Below are experts of layer 4 (counted from 0) of a mixture-of-experts language model. Rows are named router (the router's row for the expert), gate (a neuron's input weights, with its number), up (a neuron's input weights, with its number) and show model dimensions 384-511. Each number is 128 + 24 x the weight over its row's rms, rounded and kept within 0 to 255. Numbers have three digits each.
After each expert's rows: "gets" lists some tokens that make up at least twice as much of what it gets as of all text; "comes after" lists some tokens at least twice as common just before its tokens as in all text. This comes from a sample of Wikipedia text that the model never trained on. Tokens count by the router's weight.

# expert 10
router:117170080175147113121134132120133147158112155114127090110167104101124127131142106164124157127126157184117157140134129102131065121129181114127112121175147092181112119155141104139135088077141115152167109120096171100148099190115121164123113123094141134165104133135126120154080143105142120133129146142107071131133163114118165100135121158175080124134130109144096142126160117132106145142137
gate0:117106161128156131148101138108141121137109128123140122131093147145105153134077133089081129170121180115160121105134135109094131134085095138107125102125124137143109130121127148116153121154159156149140129159138109135145152102143152157157136108118113102117086141112129160138103108152169100123095109136094110126111137133138143120088106092121117167130122111164153111140124146113136126157119
up0:108091128158164141117176122099141116109119165121128132152123114144145140113128136096172132146160134132112129148084123133106103125132140162131112132105099145115148103131124152132117107143120174099145104169120141141170094117111110105132176097098114125145128106145094125104147081133162120127133136109136146132156129134119123114124121150109135138134124149110087118136127118129097137088117
gate1:143176145130089111100109086148152123123127156114116155104133157107137170136106124130128116163145104088098101116144152130135125154122151127167116132108158125151116112125152126119121105113123098120134133165083101122127176144100102136134143154101088137135148149125109152109105101190109145119139142151108120171157171159097148160171142131085123090127092126100131130107124141144146153124129
up1:144143151135101133128163094119138144150111156096166145102118177137156114091127113103158160124156119116115149114156127144122134139142128146146119143120116085099114155132093123121138119113164104089139144157097129127146150137102138178118136157097089096107163118131113114140092094167113125126116138140115113175124184098089159152161131127120126163113102090137144133110126117130142204153108
gate2:072167106108092084090147145101095078110094128122124084131109110130158158084111116128138086151082158130106120136106145135133125110089122140163103132157137078131075139161136128156119097147126128129084131086130135121144156127104137148115126139078132142159173103127101118119133139135168117100090131103104099129192140173184118144117113105128118145119137131136160176115145132109132062144182
up2:085149084129098129145123121127132093136101182112135106117150116110089141112148100152122119140132120150145132138142143153122158133147146086149143156139115152136087141137119153112122132113135124168111133120125091148165157081108097123177095122124137156149119161108156152108130146107160150088159130080087104123118090124140130163175134156132115149132094131143137143136147134118163121135128
gets: "-", " from", "=", "|", "ar", " into"
comes after: "\n", "ed", " Born", " he", " List", " He"

# expert 21
router:104120144114139153163116139144157124098124107124129167079126145137147115165128139110123173189116131147127160107125168085119107120144150097094132175132092155120116158152161144144111073118104120103138118152092136176129100103149116152155108144140174133139091112128161142138110130078119115106105137153123132153115114097170160126146130141172149120110159136115135126079153136141125127154075
gate0:093125164068130123140168103106145127103149140120086138139149116156159161186162133161113167106129104161153122128104154060130111174102118134126075155113153135141125135151143126124115123123157145141089173108114114117117147151164127068117121117115126145121125135126143113106115154135134150133132148156084124150139153126094124122090092135127096134138127155067112108167109166121138155151141
up0:072134129105101124149150052123146107125136121146080162118181087160105164197150157154111180155111122152139138158113140105145080181131153105108089119102168126110145119152112117105113114116154124151078140116161130131122145150158103102158098128109128134144127159127136135100152137140112150140142125152102088161106172103104121145100108167123126097126122132069105094169086173113115140132159
gate1:129162159135148124122142156119168152117114134123120176138171149139110142096130109106084094132130143152109125145132101118118160126151104155125120130134091114115112158111130131161093102144164151123117133070109170137101084147113165104071133156141128144167126086168114118143135147120129125141113133113096139166126162128106126149164149139149125087115095158117160155148108172111115121134116
up1:139123137107151122122126151135179158112076108096111149130139135135090109091139127147142131150120132127137104116121109103148144102141089132126118109132122118112138171113155141095132107116166149137102125109110148189099146158132156087104128144141121121173137095149121115144126135120133133120108146098116126122127149127131115144156109123133113087100117156137155144172110165149147142140143
gate2:128153162071127188148149118140108150132080093109135120132128092153128156109151135134116137094141125147127166117118138115105157139091135122110140091116104130099130115130177088119112142084137124125122166129155163144117069133111140127120074143133136133136120137134101166156122115083125112131139100096133123117160150138130106135129120111136150190147120104128111115168150079147129117089123
up2:174149132125099148160154094135090147117114129141120126138147170155095127159145096089124121112157136136121136105097127076118160170121088128126102110114153141100129111153148079107133163115122120109153180135146103145103105127070161157106144144152115180119152138152120120117135131139122103102137143102122135125107115105126127151141151125166115165115122139095125093145128120142126156134132
gets: " |", "0", ";", "%", " It", " it"
comes after: "2", "0", ")", "5", "4", "3"

# expert 2
router:155141133130118120132093143116164146102125112109121141109139153187157151130098090144145119111156188174111118117155164112123116141116137160171129120152144145103130113120163097142119151149137102104105142162125127135142133121120136104136147097108154138107085137118120141157084142111194095147151146200165095131145122120144170089108166122122133134142094120138160122146126136101141104104123
gate2:174125118149147140106129121139120110143124105112125105127142150121132119095153111146124117104117116129118155174076130165137104154103132090162085131146118113157076079072137150141132160109128130128118151150184157141107144102119127156109135137104129124155131123137133071086118109161154115134103124145087125126130168161126111143135176184152136103130171151159141119114106146156116083124137
up2:120148097120136107134137132130073098103139101104124107116154136099129109114148109134125115125181097117074140156119109139118137152103066108177112137102167122187076102099084132138120153121131128145161143176123098126107141100129117135140156152106159105153123105168141113123163125116134133118118126146124125164139159139120152138129166157155158112150146119134117121141143157115150113161136
gate3:127116142124168118146160129101100120124121133090135118106116142139115085139155094134137125140165179139138153126140137089127126109136101080132133124148113142108119125148137140155144139118126139122165100197101153125135137117106095126109153115076128132125125101151134109124133153147108084115144093146153128131149100154100138096156146125129115141100123137132111151125115146114147137113109
up3:116115164129150144162137127112113163146140151097107102113112138175099106135127080114107141150160115138136143186119103070170162098122085169165170129135099128080139153122096126119114096130105125132143097166094188137132146144099123101126121099116119139158121112131127117150120161128147076137126126155107125111152125147088134155136119154108132142139148118123120135074110101141144157093094
gate4:111162146102100126110108134108167131133165139127135147117163118146166134108126167135122079084175096141130104157099110124153153131167144078149132106155101130129120170157135152111099140141132116129136105128128099139107156111118145127141098127141098146103148125139131149153099166105139081153132123168127107142107085181110129168134099122141111143144153136170115079107135129081060109132139
up4:139163128117113143146077123093160143133140145135146137116178131130126129111116134131120107084135081149083099142131111148170166151163114079194174130152112125129112144182182144102118152141151155126145114159099113140151139067124098123176118129108118135160134148148098122131105143081135117140101131143144115140126120146113122116108091099147130137136146196126141114086131132125116088097112
gets: "3", "4", "0", "6", "9", " not"
comes after: "1", "2", "–", "3", " Ka", " Ma"

# expert 23
router:100135118158168097130113146154123129148109122139135055100111105123104094103104112154147131176157133141133141132124152137141115133089147102109142185140147078155127147155098117158137137065156138093153147143145088172168147128113131149157127123154180109087109133084144114122119151141149090139150141147129152118124134142094110127139144119100115151133139125145157119097127149117140125141136
gate1:096138087108167133193100154136126115126103114152137113126138107123116095163117108147121135138149109137144181105106096111152128142101139128118129068164109140171158142188176121129109116108120142062128174173147100117145121109121147134144119120117080167182110137076121101124103150090183104160123110125104103178194140135147126121125101114153136151140126122153133123125103165122126151122136
up1:107095106115140132160106122121086104139109098136142107137138105142115113119093100159120135166122119134160168143126139140159126155114073140098113086150115134173139134136158124130099136143141121091120147174153097139132116139151122144124144122133102159169103166087115099104105151102161093158077109117120104163169127149140132137119071092123115149147127089147121133119099143116129156140130
gate2:127082132123117131110123157156113158111131189121143124135087108118118120159082121188135130116094162159122099156128137148113121092126158142121129141144138087129114147116122128141126113123134124156128128147121138106132159119130148163106159120132123132094107150119113148077137116125112124117156115119170163157164123105125136097089156129140077122134101127144154135122121101114125128177122
up2:106124095100153093104129133135110135111122186135095120099137115147099134155081144148119138140131146166138101146125124093128133123077131166074113136129128111096107139138095154142153116133149108152137137111147145144134138098129140091089157126112118165096124126117098148107127150135122129142125114129164156139147108130110161093098126118171114138123122139175173163111120105125126124146152
gate3:137051149146143141141116129165097103131116122098129149157164121125097107104073155164139105102093127114148181124103144122145152106132139118106143131123123098155126113133179154167137113119099178089106046114100134097123156064148125163102106171123098128145148143149132125096129108108105126091122139158124134132146155187152146122181107137118134155124105208114108151124112111133123109122114
up3:095095135111127115151126117149189133114147157139145104137141115158125130126073121165093106099049153122141163121107108145133170093123114132116127147147116133149146139119150140131145121126135137121142078139122132122137102128135109157103138162122137117117118171083145133107088096116134109100116133111095166146163152132112133133139113201149150100141102124110158139121081157099175153113122
gets: "9", "ed", "8", " had", " has", " have"
comes after: "1", "9", "8", " Preced", " Succeed", " was"

# expert 20
router:078108101156130135141074165118134158155144106119114122131194097146132156188071121126120151129130185152111080124107073136067067109159155118144128113151147112126152116142113116108102112106162129115114157155100108124125126128110121168147152156136150105141105166095110098131128147145172138123164156161112132128143121129087126143150139114098161125162142132128127171122123121096129165113175
gate0:128098133099117098161122137100118122085157112162161134147162126136107096161137133123114168117144174120143116167180112141102136141098101107175149112080112166134144132166102150108110101172153126143101171127089155149118112101142123128135107092112171133135163114123144102180160119145146088128125124169157146140110116080124122108154134079163116101123148118119117125149118164120091126122130
up0:108112122110122133148118142107124138108171109174152141163155136120112129175136130103158148117136170119147094157135117120094104128121089121155129086096128127116134162142106147159152127131124105145095172111105119147160167137156093123117123097098162132175151103122170113133157133078134098111120118125117148119133121090120108141140110117104104128114134149133127111137126156072118129147118
gate1:120151161130164149140152150104112175150136154097163115099144177143118139114092128124118126062124128073141077123120144086123162133124140158121119107125139131183118109150143153113130115150140136138156095148124120090122143141145121111148107123175121115180126143149107112137125105140162123136152121114118151161093164139147163101128148127109128116099124111125117094119106129115090151143100
up1:134125119098078118178121132116139146126158172128134092143189153135175139107103124082123135086166128088130127109138148120120133099114104148093113135161156124121096115156101120160114139143104130107115135170088130107146138136146097151143143107154123074137146108141104122160161109102170123144157135097113095156101124106148145102109110142122116119089125147119125116119129106102140128103126
gate2:118143118148149151177153151139167130126139127113145158147146079140113102180118124135094122138158113141136135108122116095102110099161111077120100156136125077141147148143111120124131142089136153087116111092126124130121115146151157183144156151114089139157092103100111120109090164165105130142144151173140137118130131141090153124177132135106145139130132135104126115120159109138153142163186
up2:121126142125124090150143131143133099136158140077098136092128103112086122135131123141105157120140140108089135145137163115107124119129149107133085121150122146149173166135129131137155104087149117111119128109125127099114116117100163148099174108141125120163141101126112123136100131152088128161140105175135119126167143157119123122146132145098155143114114087112099096107148106106133125207129
gets: "|", "==", " ==", "===", " November", " October"
comes after: "\n", "-", " was", "==", " on", "|"

# expert 25
router:149143097164153131141100117138157050096101135079113080087156112150106148152125102141128144171148153131092132124091131121098137141147112157091130132139143170147135114141108130100125135115125081125146099150168155123145060169114122186184084118094131135165120142117160131118120138147160116136080142124150160154169118102095129130123108149156141134177140159119138138111132108135113118172123
gate0:127132134120114146092118148149115120105173152132126133078103144127108065089125125138131123149112118134103152127144125110122154143129139093179120111152092108114129134110127088065173156171107114110112110120128150112097105091160151170142110136128178102161144114112112114126150099137165112129139073140141071129121163167120138119127137135145075114144127117150112148119154127151127114110153
up0:156144136140120143088090168148108110122138146137146134080072119155165102112110129124151098089155102167110173167153140135131120131116194109144144115119140115107149183110120126084119120146112117086149164091125130117126107111111162162138128116097162100158180125171121131135100150107132141154136112126144083119059105148137126103164145136165076142147093118108119118125144120154149108107123
gate1:118125131132119131143129180146130148125118157104146118126140132111134137144149109210117133183112171150151099117118130130144163128129104117185166126116154122143152123145110118097128150107137128123114084122123165149185117145119076079135156106094151114133145123104101101130151113158100149111107129100133130130129126161146121123116111148115067118148120175054116169088107121122099186103124
up1:133104135116114145155109151136138132120121134117156106144118135074142131130155120162119126184117147136119095135104162151157169145113133085181165086149107132157135098140116116119095178111086118143124105147136138122113120133130136085139162116091129124118120120111147095128138109088123118090107133124173124129124140155122109134125119125099137076106147161097119183110164124082175143145115
gate2:142122151126128126116118133124133145132130165153154136080123125105165105133088107093120151180096099122145136130126154160133127139074139103140108099162148145155149184136148130113138124103122114104146133126093076126135116143127082094099164154157127126120162094109121091103067141166157120132168127163141125164107162128189077137126125114128113104150140154151169148115118116124179160113133
up2:131129145130118174133120143126148158095129169116137152108114118120161107101109093075064121142102072093122157106126161176157127145135126148144090116109162125117072152100127111135087134081135134085130102141108103136159118164143111091075173151150176100114140100139113093150100135121144119114180120155133145136115168132153069123127124148115135116097164149165147125115130109133180175112104
gets: " in", "==", " A", " In", " S", "==="
comes after: "\n", " in", " the", " of", " at", ":"

# expert 0
router:147124130140114165139100142134147085167095135137109142128172117169124144131124102129147154131107160157134155156104149116101107134166134105109096136134119132179154128144106138116124128093111132083129136135112102120172134121149147141174124166134168131136126166099161127122090171139147152143136116151119089122138119090162184150138151123129104117142130133102099139137107115124117128130176
gate1:121134100147083107131122134136128077109064178134104134154100079139127157126119162096126126154115126125107095120147162138138130169118117149132143081145079125104120119184140149089100144127149118105090113124122117134157166136159107126109114157122168106104141130104150132160146162127124119087119112098129122174165142122105114120096146121147140154120115120149139142095100123110153137105086
up1:115144091146088116102153114104141090132113142151099166129125115124093115158115129138155125135096140169122098118084115121107118125118114121119140119099127127135128122138147143083145118128160118098104144085081137120118155084125107112134143136107142125128144146116116117103124179113141135128095115141162115125115140115109086111101166094142139115110113116131139176112133080097096126131101
gate2:133133111109089107108153090128135128128123124120120159117107102143153109170134093139125135102188092129106117139133155112086156110081140156123149110103146159099122160106093132118121149082126142110084102104125156140105108124107097114100155163135095152136170077122151106144129153134130149114116180154145090142095118120087099176127138119149126138129105104133086167135175109153125144121121
up2:077092090088134107124143139123152132096122119117116121086157130139095114103158106131118136108165077109135148131155137163107166102135105147144132142127112147115114168124085154059125141068114129145086092101132135111111096122096119141124153150135128118108191142148193146155083133141131149161119140142172136155116134131116146187124141156131149087145151123152115175146160154156161115113133
gate3:120117127135116114142113170090121107124115138154108139154124200069106110152149126168103118102124139141107099125150144155140162154120113114135079130130121144111096119090114127139129124134093166100113142108141126147161142112125124163115157124140122137124117148084145152115136117122110149139113152159118094151127135146097110107159098143146132117130140129161073123122106169076129110137123
up3:086134134103117122078108180068105125096132099128117164143135142082099150135140148167112118094088094102151091135153125148139167142110099107115109138088107136144112139124117112137136134097109145127102117088121114128135152157091156138138101149149125109100134130133163136125130117168126144111122112138116133140127161114094132128150097152151131124136099144148118111122094137108118142111150
gets: "1", "2", " he", " He", "3", "4"
comes after: " ", "–", " (", " where", " that", "/"

# expert 22
router:130114129142110157144115128100092144119120128126114160110123154155096117125113150145142137139107156143161177126111125125116136170123118110171125148158124153146113162117151084138140086099150123125137126122131136112151142118102111128146114183147145168174135158114131144190119146163130082100128099132126115171145122139127148152125123127156127128175111084090118129128146164124131153113141
gate1:125135178162121129116139108180162144124138117131104098110080147116132114137114160132121160112132139174131130142118161093135114165150107165127151143110120133148061142110191056145140114125096106112123096128124130139130152156118167084134153144133164105141136114162143154143099113133177143125139155113125109130150105087121123155099121102143093115139124132109142086134164127086121142122149
up1:125096144155094133104132108140156123122132129159115133105073129170146141122129166130132164157095133156134095115130138080175090138171084155127131126076210140131117152148156068138160108113061087138118119132146107101084135143149160116109177119144112083133110112154138143116137148143170151169138087131108124154133109084113148113109127133156095098138095162131141122139137158114102132128147
gate2:098162137117140119176149112117166156166184167115102149145108105108145104146127127128112141146131089137104107109158154131083125114128110126148132123086127115099101093125144118101129134106135167109138154091108082118098163132156161106146137104142172096142097159137143132131132143114073115111092158128130139141135106107145113102158140105117076171117090110149094148128119135119138154135105
up2:092133162117122171158137103121173153132153102115116168156083135114123087134140142119094142180139097155095112140141127134124110109111092117083147125102140111095116110121150127125122135124109144122105121127125065097116108104153151098145086146113128103115122129152117134131107159132081084132123144115118152140113131105131117126177157124120104145155120102160118178111137131143084123127142
gate3:126163124147134108132100137166099150109134150145102154135117088147088117146124120145121133098131142157143079162102101145115149187156105142130130144126083146164086100126135161113116156130142114158107122129094124116114108074076077114117107128155100152123115128128090151149138115107104124092095168119102134150118176139135107110111128123144139121168092143126152112127126123111123142121167
up3:099129105116156125114090140179101125113153114148090145167108084119138152151136119098114143124106157125139110152148111133119100135172123114128136103095153157123132083137136124115132139137149154149121102102086117124122134109110072150119117114140075109171159105113103133089142095120129119101104133145102161155120155097119100123092150108138147113162120127083206154092146157153120142110126
gets: ".", "d", "th", " |", "el", ":"
comes after: " D", "0", "4", "3", " W", "1"

# expert 24
router:080116107122158134139125141151181102120162121093105102164140118123121162129121115140132145099155173152119152161138135133140121113101136141123121143138164116147126120157123117128083116087132090131136134100169135146121137136155131182138164157114091119157150148154095123142154094126122069120153087161122079152128121093107178097085172134122108136131129105123072169135127123089140154090139
gate2:135112144128177049131163102066144168097125103082125114116131148168154136084134138126132134089114163134106156158096100116124149157096181110135161107106087121138118169132136119108125124175117107121151164126109123116140126098139094118142135081162103147148126124136101117140123145114112132150155118136163091122134161149144146161149068125174147125136084087103108117114138131153161133104143
up2:136135135137157085137150095085162134130142128118114123108133118157153104138148146162143133094141154138130125138082127132101172117125147141120180120100119131118091169185145135134141115148139129098162158108147139119152179115106083128154144120144129150158124086110125119121142123070136140177134135143165106117123177163168149135154101124146142150122094095087087139123138120142118163142146
gate3:131137095110144153125109102110147165162085109181117142095100140131153073092085135107133144131137140116156099151122106104138118122109175116170155115142118151131102153110135112096113124143161075111130166129095117115092091100132157092134109144115158143120126134134082110096125157097156122096114129131159118090121106148108113090179111124141104116139176106153123146133135127153074171137138
up3:122114095104163125170153111130131130125150125139107067108130153131142107095136102147149124099171141136114131134122127123114134127068153120112108108156153135118112119151142125100104131118152099103123123085098130116113105118106188109146137174177158129083144138128086122144105113095135105123155124156156131099146127159109110104123119126169078124154154151117138153095160124108109148124138
gate4:133110077075143163109106111120138121087125107158136099115164118143119124138148164117139173143146129158109153116073103132091119161111111106133124110148149121120137120109158097125113116111123137152129140127146122137125152113163126140122108179108118107122130097123094137139149145144140163138098108141124105110119101138091159112116181146116167152111088130152150184143132112122127125113097
up4:133087107149150124102128098136112117100109088140098104118156123137113100148135184150159183160144122149118158127091099152099108141125134120134111127128113146120156112088146117111105075111106159141127135126162132075159127109143140145137092147156114111121134111147067136140128142142152119119111113137089073117123123159080169125126133154134129082129090127186134167148121127154137100134098
gets: "1", "2", "3", "4", "5", "0"
comes after: " ", "1", "2", "3", "4", "."

# expert 13
router:090200129162115072139149138136138130115137118128124136176097124125155158161133098164111168159135105112115155119096128137069099126154112159145106156166137141131109094149157159139125135099135107123100135145128140117116144122113126165174142134153073143129167130133165170140126152123102100123082131129140126156122140120138118111154169129114089134138115101126123136117145135125102124106188
gate0:146150109094079089133114137167116117112133159124140096125149115126157125114151154128125120123157120105132116105108138158158133123116108125102160125085145094112134152123094136131156137169103131124116151139100126123141121173125129068107164130129100145146148146081143146161124108094134153110154093059120100124106121140132128155174079108147116114104131135103129070105134101127129127094124
up0:152158095151108080125151140121131107149103165101141122134169135147140141156140118136116097113090129108104149116145170104158147125114120100099159115121122121103121105121109121154146169143145134143116163092105135141145136148131099103098139103127101152149142143118095119137134095119088134147156127082147091092114136151129131118153134101165138122076128135151134133098122132123191127055131
gate1:145143160147187133149108171121075128129110126147098139118168110139154138122143139162113188090148124155121123099108089109140158145170167168169098128105104119139144113113138113150144156096091108148157127122125135151152130117095116139139137107131127124124130126147125130092097083159086139149117128144171132123124084118127116101136137135126107093110149161112114105140076111097164150129101
up1:138129116128136133127132108129142142151135128144143121118142089131126149140107128133158185107138144139202134155121125101122145129135146136191131132135163119106134131137125121158158117079122115133119140142073118149131089077130107094126150150153120148147174125111141141131133098105162161109168141161109099106118098140146103119155129157113118068051112102109120137146125120063163116098105
gate2:136180150127103084132140134105119120151160181154136104133127164147135136160138147132095107144138122143150168105151085096112133137126077120168113171160109146142130165146115110125091141158133145101091128127150122114107102137110141157129129172133142118103175147119123152102159078128131159118198165136137175141144138118102075153145162108085134115148132125146158097108105145149163111156132
up2:171147144163098077115139127109119108152156161184158101160124183133148129136128123113104138115152127134122139112118118118122155141140105133140113150130078129107134159132159134154081108142137135131120117152164102124132130167124145132135104138136138090093141133118130176118156089148110084134168174100134143131137129077138136124167156093070085133140145158124160098097109133134144101142133
gets: " a", "on", " =", "°", "C", " years"
comes after: " a", "-", " A", " an", " is", " two"

# expert 6
router:052102127148157131142123189086126140154171150143138086134118117111123127119125120096109123126145131112126103135147139072084157127201129118146150151151175142130126113128149115145135124117099123131134161143090129105164125124160099149149135121165143094148120124116144112139145116088148066085152111169178132146179119138137197107166185150115140098128133131116152147111136142137122133138093
gate1:154134146165109091152140132172115098138098157169118143110137119140131131161140174142129155179140148122173146113155127121131157113136114136126093110122098132088121156077117116123171096115090126158128101080116141132159160161113095138132158096128130120163128164093127147125120127146138135074122110115110134126131086118077150106122186133134161152141135157139131141126114125077122087142128
up1:102103142145149129127151145157080150158089136153132164145108086101142134178146107146134183135137141132162136104154117114080184120124110156129074120103151138053161136121139085116146125110102106109168129068130130101147160105105100148174162127120106169150087145111143148115104149109125086110174108099128165108131140141118157117110185178110146113176149173111152144140113142122183126125156
gate2:148168149100166112174155108152124095151127147155114100117129121107140129161105097125125137129131166063116105134181138158181117115133131104109145172164130058151153144122167123158124140123109130147152130140135106091135117139138119103135131164140114162073102127138100156104088125113093114137085107156106144131151133135143117108101122067135155118114160099131165181133145116130080105097133
up2:133128092127114101140101110133125130152156158147148116156141112144167106146133109152133130130144109125140083105177166156135156177114150083106110129102116121155118092146138135132140094094115125109107151095129110149142157126107149155170147145156106119121122113149124139123070126136131162099135144199118110155103182091109097154179091124085158124136134107118142101154118163108091151090078
gate3:124105113119121155098092111151180068130142111131125111107163124117176164153098047139138138158129123119142114144155091152124122100144133138118131131129160115159196134116140128117119097107178143131120129133099138127126135120179150133118103088129127143118145103188119116128112114138102089126155105127146099150172118142131121108133164104113137117134169099111136151132157154129148127124127
up3:135103121129128124131113092122147073125156137147129125134131161117155154139141068165170124114138106106131114142142080116106074148129149081103160110105129164132128145056100097131111116107128147099121132142134109060116141156135139127099140121142153151162094096164139171138148093101093097106127104138149146123148117150124122123136143116089120118172143091071132150130163164135113137144116
gets: "1", "i", "0", "2", "na", "u"
comes after: "0", "9", "k", "8", "d", "t"

# expert 28
router:084152148135138113135110134131119103139152141112137144163088089123097117121127091103120132138170149153151107095130125135146129117127162193141151117186094138141134165142098146141138127137135136130166112117147118145114141137146103172107086177122117157159132113162143123137117105127073112065096159128107121118134142102125171128119107120137121128178135108134110157136099147114131107144094
gate2:120138119156142137178099148116134093107134125115132124113137156126140122133108128095064136126102149136124130098198129118131116142125144134087135149121122113087117140108116118145110150152122124107136107135133099165131096119128114088139156090153114118110129177123102159119118150137116107125168126127093058144123112136135161119121144136124112115116114111088157143153107158164100104127128
up2:130161166130134108115161155133196090105099114121137133113076115118102131116089155123127144147121137118101143120134115089164094166204140151153121155113128126146148084155127117135181114172138154133128150112098123163089136076095122094106156135134094134126122176173111159114134111140111163088177158098110081164150152094128114116151139133114101173108131122108139138123106140112096132133108
gate3:124149126135151064136141143193124100166123138093129116139170127134140172161159186155139134079122122167131134110106144074113143149138151131172098108098133164119137139110158121079106124141130131111115151156145138168105104137154107148123129172128126109125153105128159140077111172151104130087135080104074126118115154163111131166113120115119108124150122177116120214110147151126171144127143
up3:098149134093122129167150152157106071139143098147130136088123106122112101134188140116127118125131103119124137136113172083113145149178129119151094124075145126143122097123127110076124138150141129140133164140133122144117096142176141157130117149119116131134161112120138103116129144120115122086104107083126108131131191139111128112113110121130087130150119109150130180122145169139129168145159
gate4:178122176105133143107104159132095170091117133098168106106119119097144139138144149084118176151152155110105114146148154127161102133130106137173145115148127112157151102141115130125141118110135140133141129147126122078080113120123119122120113105123079137086113162150148129106160171114125148127111149108133110112152127141103190125148148157129160141144173134141120171177117089137086120127146
up4:159109182165118111131136145142168130109126111147146123128121096144099113129124160083117163125133157102100140194126126142113118121121127162166177146163112097125129140114127156129098102113103166155149140146129102115082096135114119138133105140094128116082135132161162091090111141118101136148124091131145079129174111128141162157130144112165126119151173130130157150163126145134131120142140
gets: "n", "r", " to", " can", "st", " un"
comes after: " the", " ", " The", "′", " his", "The"

# expert 31
router:125142104133128068119113151163139166103168137150120161159139124100146135132110130109151144154178178124125113154069144083093089114141104128143109149121181161142163152134151109123098114115160102142158144147107161134128120146079098119152154127091153096144119116077156146107118124121172111132099151180150109142153147168138142123120139117163111155148086122075127133153090156104075127117124
gate1:145159119128119120115148134187089137108144138107114105141175132139160091148150132108113133116100139126126139116154135099125133172111138109104129148158107141111107110138100151112150136118131093137109125136144102116107090141105160157127097117110145127133090123135146114139125121134156107118113166123102073166161102122147134150134106116122174110123110137102086148129141108137136119183130
up1:166182080183114173134160143134165117114158124121103113156174154144090100126124135124109112115149153105152139163163115119121088115112188106151147151156112141146117114137099133145133105124123092138083167148134126101126140132102153122101139119153153095147126102127155092134146119099183122137156152135135086122150106154115105123099109142126133155126161095085134141132132112161142110159135
gate2:123132087155114090104112115140147108124172139125099135152116140122141113092063153146112142131162126056123139134069144112129108107142131142120155103132135145140115135124134139134135142084145109110163141164147120120124159153080154088088105059132131124108132119083128149114081165154148104143110131120143115136131107145158137111149113152153107125123135114116106138151170165137128151142170
up2:111115103141180093104151122124162111126141124110082104179101136123120114101084130163128130098121161075142137129102079090109147103116107126141136148124074122144126123151106116141129146105145100103159099160147130120086148151131175113090059116155104123149119085088128145123118150151143107145129135134138147157102130166168153113138115146145127134116102151115111124137137159109147173093144
gate3:112110144108087102116131068145134068139140120150113163113121105151161118142114147090120127128162102118140126143140109117145115156118121118089117139104096178126176151126118132116112092155120070124130119149108178158163101147091124145115185118126082190104159111134172113133129108106155134092106133114140177099119137148114127142112093139144171111147106139138176146161101105135125095089139
up3:164153128119098128099142117150121074120126091091145135122125111115146064118124106090113137088139139110139143083153154134138118181111121121093124147115156129114131145104166126117108110151127117127141119123096167149153106118097124164112157120112153155110151117126129153121124123124176128162123139099140187130116140148134136122123095094151142091154110171154142138129099140104091106093104
gets: " the", " a", " was", " The", " is", " his"
comes after: " of", " in", " to", "'", " for", " on"

# expert 17
router:120127123126126148143104131102156101184125093164167117074117123155101141161150113118132119166120150105148128098080189134141105109143154096110131137139160151175127133163134112118154096106156117161151120140066168135114107118108119188167086127112141135134128121132137125110128143146141093159164137104128135145124166128184115137120120152128115171077151098142126143089090173162103149120109
gate1:122122140086091107146163112125111144144152148131121124106163106094174093147087169166169077141147143150145133114058148129137123158133083107127090114135097139118125078158146095103094089159123137118107172154112157145129159115130149149114113157130078173083106145112167113170145129168140118114119204146183146093122105130083147109111116144115124126139128167170131161129116135137093143161088
up1:092134148079126124170135095129120142091153092130123133125154147048151111148085150164185092145154135146164150125058123131106166112178143108160141134137123119156140122113110070136109114133129138085098146126123157159092134116150111088101112098113114144105111111160138129177133118133137138123125157165192162101112106138131106125140098082145090153146125156141156159150142148132108150139080
gate2:128130083147115174110162156082156089110138151117162121099142145134138131163102108114094116136140116112103147121116137155100097123082151103094127104097139121129126165107149147109152142102109097129155138120164162098141086102150116138069180157133137134168150142128121169146134109109107125173136140092108100124139140110125112092163154115137166188070157120138126131171089102107128176109121
up2:134114095183148160113116120131172086101090141125174156108110133133135164169157102122121145098112095136137122166104097117119098142093149153110108155132141149094108142133137119135101177105106103159116118134116132116146099125172122155109156138117130127140113115121130110105131114166103117143164121108139137094123197123137063097151142132100098157139147130142097130116095115170152149116166
gate3:151130147107162126121122103141112165126114102095164108117163125107132178119126148117098129131115148149111102159112168147164122113122147102140117106120108125101110149081133154082109099085153148134112127182148145111121128154115173137131146121109115156161142153147098134109170124144109150113159143126155152181118117145079125115128118135111111132156119129119106097164102097119159125109146
up3:148111137114114124142126123107160131075098156103116101114160142095154108070111103138120146116102189141101158142108153137132150127139150133159129118118103159126064157116122127093155118138128151133136093125121106138116166130133199129141189115098117123122137152132117107117132127144085094110161137153122127204137125108125154107091089134108102167158164131143143106145091109128132161116155
gets: ".", " that", " and", ",", " which", " who"
comes after: ",", "s", " was", " However", " is", " be"